From a checkpoint of a small mixture-of-experts model trained on Wikipedia.
Training: a variant of Muon for the experts, 640M tokens, 4884 steps.
Below are experts of layer 5 (counted from 0) of a mixture-of-experts language model. Rows are named router (the router's row for the expert), gate (a neuron's input weights, with its number), up (a neuron's input weights, with its number), down (a neuron's output weights, with its number) and show model dimensions 0-95. Each number is 128 + 24 x the weight over its row's rms, rounded and kept within 0 to 255. Numbers have three digits each.
After each expert's rows: "mostly gets" lists some tokens that are sent to it at least half of the time; "comes before" lists some tokens at least twice as common just after its tokens as in all text. This comes from a sample of Wikipedia text that the model never trained on. Tokens count by the router's weight.

# expert 8
router:120135137097138139092111135094133134109128127138105157118118102099111141125108099141147144147182112127120127152126141134104189159094128099137140122099133175121112070108127106128089102131136127140103162146119165099161150098130130153121124152086081089151161118135112104125108136163137128107
gate0:132119111126135111114125152169118151129107125163100142158118082136095128101134146102125118160144134124088108141110155160175161128118119138121081158157133102112090146149109121125157158131108130071117120140134110106108109131114175090104137147094171106110126165136144148145126131124114114133
up0:105132165126134147111132124167133098127105097141133098144101113135115099131171113122109140126168091123137136117138135130122107117143119140140133103108129133107081118159150190141126126110133109138163082135088122141102122138080151071110113146141132152122144116149074113131097142138137094114
down0:100130136126102113158114170126163111144128142158116193138117136110124121109147109131117137099146092119143097130126119136132117096120128129140133123131165163131123139140127121109161180125106082133152107111166150168118115091114167110110134069128116116055141114138143065122131137112133139129
mostly gets: " ft", " mm", " km", " cm", " metres", " million"
comes before: "–", ")\n", ")", " |", "),", " ("

# expert 12
router:095133170115131149119096152109157113089111120135131143122094147113111139168104070132132140145185093133118123158134137171119117137116140110155147119114117146102123095117123114106085105123111121145115144115131165096161130116108155119117095144121106114119158134133090118124125152156154158083
gate0:136106092103138144134090165156085125117122133097156129112147103089110160102148102123132152123131145173149140163155111102126102185032115137128143111152127079084134148125133112131115127111127106109122139125111132114153111166127144088141129134083109109148109122138127078095147146142114103107
up0:108114155087121143165082135139139146144155165131149151112178110116121125138128094132082153159118127177112155160138102123135100132096113160126149119119090122099108130109138079111158132104142161144102103139138099117109112119153116144152149120141104127110080128141111122116122162162130075125
down0:142137126127116146176161146109162077114147130087112125124129168088119125091177097132112103169159088122135075153087142139089119137118107121120110178103116125147114184148169118103145104157110153112124131126119100094122115135106133142121162089104099122141133134113113123126127124119152073126
mostly gets: " well", " again", " often", " never", " much", " more"
comes before: "==\n", " to", ",", " in", " and", " as"

# expert 2
router:096150147109101141102076134112137123098130117126107156135126128104079117143098110131159128166184115129140096141130176172128151115111132101135177122108102143109151099104112139102098113110127112125100141137117164089139156110132173156120130145141106112138145151117087116115121138145157138096
gate0:128098096098141110121124157146095118088123152144113084100090091178109125117150133134138146094150110122138100120105165114122133107173141121138147112136116139126130119154121135140160089124131146109126193090110096135102130128138153097137091161095113092149129167162132129160136096122136156160
up0:148118073104119098090158131142088168129163141168131113117085142156107143148125130099112152065150085128143102157136145123135145122113175108136142113155172122086131073113174136131140098157124144126116148152136148101131125143165107113173100128126130096133159152167137135148128097129122158113
down0:145199164123142128105121141118144115106136163107130143140116113132122101111136092175140115147115183106142130135155141110212162105152088140171113143127099113113167130148086130126121094129134143129138154140129164107104133130105167122092126126099136159142113117135094130135104125089139132154
mostly gets: " Academy", " Congress", " Center", " National", " University", " Museum"
comes before: ",", " of", " (", " in", "\n", "."

# expert 3
router:109130159129119166130103119095096179128110080140138166108101134073125149128112138119140133148151103123142104143139146146152138131109148122132182072071130184107130123090115124076106119126135091087117100139118174104158114106076120106097149161130081096154148158150098118132129129140150134123
gate0:117116112114130154166122111152090147125140100141155102123140135136135138115090123177162135135118100140155124157112129159118102144120130103142137078136101107103111125156121098150150115117149128150137117124117131138126169083121146140087130138100109154091163145106128161150121128159151148136
up0:116143153111088106133153126086143130117138117094147129101146117126165110111157128107094146104091120088137131132089146150153110106147146148158142145139124192142098130101144131081113130153093129122108086153106131120140133085134155093103121092158136095139094104126147140127180120122131124104
down0:093171127125127116125155104146141126140123140110154110154082146135101111106083132102113118128149135123133084153123120091110135095124123103136134175140124135115111111097139140138116155142121136088112132097139154159112127126140149086175100150124146130090081093146112155105112134142162127161
mostly gets: " |\n", ".\n\n", "\n\n", "\n", "==\n", "=="
comes before: "-", "|", "==", "===", "The", "In"

# expert 6
router:113128119144150147131098134103145125114114114142142158121099111115104131124076118141156117159168121117109118139143135152132122124082125130159161107117110151118132101098127102115074120082152112106139093139111155099161147132106126119116143147124083112129153156146090116097108131174152159071
gate0:141164166102090133107162108109159103116098055107124127103117134130127100145150127110087138104121118101115124116142108152083164116135180155102123100124144155099153148116125146169126142152115102084077166148133180108111119137142115084140148161136164102154093107083141112111136183129132178128
up0:122133123120166160105138132109153147107118128101090110126101136142152142123114113114126145103149168088121130074145075149148121104098126166115125088125140140126116115099144138155124196121154108164120129142130174101144125149108078107133153098126131106126088132111112112115138167152090154143
down0:131121122161163136129144098116151107104122153138136111111104095119160119117142160170118110141113148110144083141094158132120080145124135131141119133132078123144095142181133142123141146167136139134165131129100153108139123140117119107108130083084108123140082119143124120123119158162155134120
mostly gets: " became", " wrote", " become", " make", " gave", " took"
comes before: " the", " a", " to", " that", " his", " an"

# expert 16
router:118137159110117155127085139101146135096108120114118169117129124089098139147096090129168126158175119125113101144149154164104121100066141106135157107102129156110146110106116109085082109148110130151121133161112163105153132108106172136070121154119111111124159124134125118125111136165174140083
gate0:159178128102108128135109094124102129129146108147105096107164077141165095141126118115097152160117158174126133144151156072168113131144104153125134122139095083163122150104156123136131133102134135057100120107093102090129144165098131155114086100114103121103139134147139071125187111162126110131
up0:094083135139130125127128094127138145139113109171153110149144169116106151110126101132164121155083110127107143086134101180142117170177145138116144152113098133116156128116132133119137093152122113141145114142124159129112091120137130134130118136138128129149099092117129163150120146095174152135
down0:127148162075151142151114150138094117168140111120121117134142137085120122163126105162146119126124146111137155155112128124077150163122158127121118102141106139130093113092104162119115103170145125120106127108121163147120135110091078134095138107115124124110123081137117133110167129164142130156
mostly gets: " they", " he", " it", " father", " she", " They"
comes before: " of", " was", " is", ",", "'s", "."

# expert 0
router:097124138102138153121116134124111156106129123130139148162083123086126167125135116117149104170164105132107087134139132125110147099098123107138155118107129177092104123120106104092103095106105107131104108142126169099152157081115142121121129157134112125146138128149094111122158149129173110085
gate0:156118127141139129116121103070121106136155114146133162115140128129132122162111152135135111107119157120127108113174166144143112151172182094118095152103131178100127142090083123140108126136125157091131172139103159139146098126087129137128155107101115129106094106155141117067119132131129131148
up0:105119172131107116099119153146095149111123127117108134128173152128123148113109102068115247124102171134150113112138092146127159136138142190153121157150103143121146142147097100149138144128134140156154131157071142107153107107127135155077137096188117132110127159143142105109122160085100127104
down0:162124141067133112124109157146147115129167127145132099094105157127133137136146074117137141120139074144144159151147099124141110128090114139116135120134146151143121131168126115118153065147071130184122093133139071135096116106136138059129110138164163146118187133141125135149175115104116105100
mostly gets: ".", ").", "\".", ".\"", " .", "idae"
comes before: " The", " He", " In", " It", " She", " This"

# expert 5
router:099130146121133164122112157139129123100139116123101183147115110121140150138085126125143127160172094142118116136122121169127151134089154106133139127113116168087110133092114109105095088120123123151122124141129157079160132088127140138081103132135114102116155138092103121103142149148126130076
gate0:139105089149121138135130157109157134108119125142135168125112163095119122152130153133115081104100151124116143152070133132133125113141105108142188124085142119121105123140135142125121138140140133132151194123120096121100135131145139170075158146130107120133110155102124095110170157154154132144
up0:161102113164139126183128143116117126094123127157147170136100142121154160145157123111106089098127113134119116122106113119150131068139115150152172109110139134107116134110119107144127128131143154132123174139134079137079103130129104135159152166109145117137100151110121077146180162130130132125
down0:076143104143143131124182134107074147063127157170172140109130123154136074161139134143117172173120133085123155106085095148129140098137143134142101125133152161136118151167108104168153103177129100161115123120163113168089109104142148146150123109131146091131103135093097130132144138083107094120
mostly gets: "iy", " Khan", "ji", "hi", "ka", "ko"
comes before: ",", " (", "\n", "i", "a", "k"

# expert 21
router:114097134139133161131116149131120138094121129117126164151107087093089140144086108152152120142168096133117098125150121173163163132113140087135135115108113156105148114121105107106080117086110118114117130104119167116127125094118151124110108155115134114098146122135100124119105143131154166105
gate0:137177103115132135121128083123128125082125121115118113132143137076159103095108144139193116144113085128145130118147138116169111125090106125147128133125123089105166096125134128069105138124159111132116141129103127128111172198132112150127193133123141089104154117088129137120149136170127089166
up0:123133133126076131145116094127169105149105083152124122169091144142180135167132116124076113122149099124119118118126108119079119140133115129174107141129100100075108076118131156131134170167171145109129117100086142119130136147119105138137122144149131126092155142149107134131109183139165150129
down0:119097152103114146157108108117112153138136143146132171149101152095126117119163136139119120098144154132113076099131096150124127121142072148167132131077140117126153115147104131143104095083146142120053119162116157142144145163139134151130126147119123123140148128120155155124143086119153096126
mostly gets: " |", " Kitt", " —;", " @"
comes before: " ", " —", " +", " −", " .", " W"

# expert 4
router:110136156127168145114123140127137131110118093151086166143107077088131138102115101141127115123146143133125097194152113138110153100108159128111144111120131155086132124105111086120098129099119094107111093139104172079152139093129129105117120162117129100161135134139102079097140149157124149093
gate0:148128103137124090095126138128121196150144128147138060149084184136144146120131118147097119102125088182127099115143158111142148159123129107112160121126106124126130153129099111151145144131146150153143138172106121130115126107098124127105126105124154123137134127109137090187121106155129124099
up0:107133134103121122175102129143102105117139136144149149129110127107136095130076126168107139142103137115143155141123133133120139083150108161159091111166118089158163138117167164111133096140173134134109108122146167098134152129154161149094121139167128112147102138100151137125120102161152132130
down0:116082122138130108154087151150169123104137125097158105137139132133095147116084147118173129147116123135101147147121126090136112139170111097112150123113141102142178153121092133126137115142099114099122205141115127106169193118120055137141145149144148120155142135127063140179142145124125097111
mostly gets: "In", " during", " In", "On", " in", " During"
comes before: " the", " ", " a", " his", " October", " March"

# expert 10
router:113130158135131151094127151126124150092131109124111141132095122116126147160085097117133121140156129110134135157163147143129166165096136086156177117118126149121113081113109130132095111122120098132114144122109169110148127113131135134113120126120099096154142117143096112107150168157159122076
gate0:093101179141135141134171132074131155126102111124108146108121124085126131149152083123147086145159190137130136171135095124145114137111164109098139151122149089153160151141141094184148107092156081118145131091125135133129105145106132138112088120125094125163159118151122158104109103108142133172
up0:151127120129130155120104164150144099107148127098161117159090171093133141106128145126137178158097138136143128116158158097127106116163112124153173124128117121135125167112110155069140103130174147115112109113136119129076116141129124145149157135135135174161094126091121087140160183129121129118
down0:085150152133127154163108122081131125122095134116080072144129137056154114164127147150090103144143078116163126147145111129145136157106134139094150141120128149116112143158145118117091146142120142139134140123108151133132143147117122132127135153138126156107190113153089097121092105070131114099
mostly gets: "6", "3", "4", "9", "2", "1"
comes before: " |", ".", "–", ",", "%", " |\n"

# expert 19
router:131151156121130159117097122069121134124129110149100143109121133100096135146099107143175169147165129172141126152148156169103137150112123113114159132113134163106122090124147122127064092082114123133117139157116156114157154118111160111090137152124105121117138149134099151098134131138173149075
gate0:110139154114166100171124115135169153107130130133101070123131135117094107132120158128131111118121140092132092107141148100095087141155148104107169166154119116157107148138130103137144131099152095142089108102116157123166137103115089100116095141107103110126109091130156143137138115131150130126
up0:128156123135102125126153152134140125119160107119091128154139108120113122096156127124177151148134104150124165092095118143105148126183118103181104137096122156163162094145135132120160126113101160118129148134107131124105131117115114150085142151056091129141165163155159103070094116099100125139
down0:172124114157165097120154149133109104083126120155097080139126125142138141103140102105169103127104144163133122145154124138150162077132109144131124161096122103125139154154137126162171117146122146116133122100106146150102137174144107102134151082113126161150114066134107148131089169109132075143
mostly gets: " Location", "°W", " located", " Total", " Candidate", " Succeeded"
comes before: ":", "\n", " in", " |", " by", " of"

# expert 7
router:115123141111159137136090137120145116086122121167133149111124116104120172119098102148153137149148116144139127141136137153124117106096144114107150092098149125103157125135100099135084102098115113094122098141094160123150127104142140120123117113108127113125151167131108116114149126145152133052
gate0:114153107148119144108162111096121194111071123067147120173138144101103078138120116118126097168124142158132102141164143096108159145125126147142078146157087135125108109134105152125159152140145125149111124180118128129144144125120113084127153140125092143143132070120119125158088120129127110122
up0:132151136113136120164129114067105124156144136105126163162147128093139121088125113134109155126122120115125117097115159135121109124159136120124147119089105134160116114123103079137130158174099151145109110137101150130156097160093106098108142132119108168111158114128109158083153162117124115163
down0:123134113119130163168111103162140137133172127143110139146099136131107123109114139125089126145153130136097117099145151148158139102108125100186159132132084112108102136123127127115127125143145160156113115158147103112152117111145128135151161098141139132151168111133149163123147115111178103160
mostly gets: " all", " some", " than", " those", " among", " along"
comes before: " the", " a", " his", " its", " their", " an"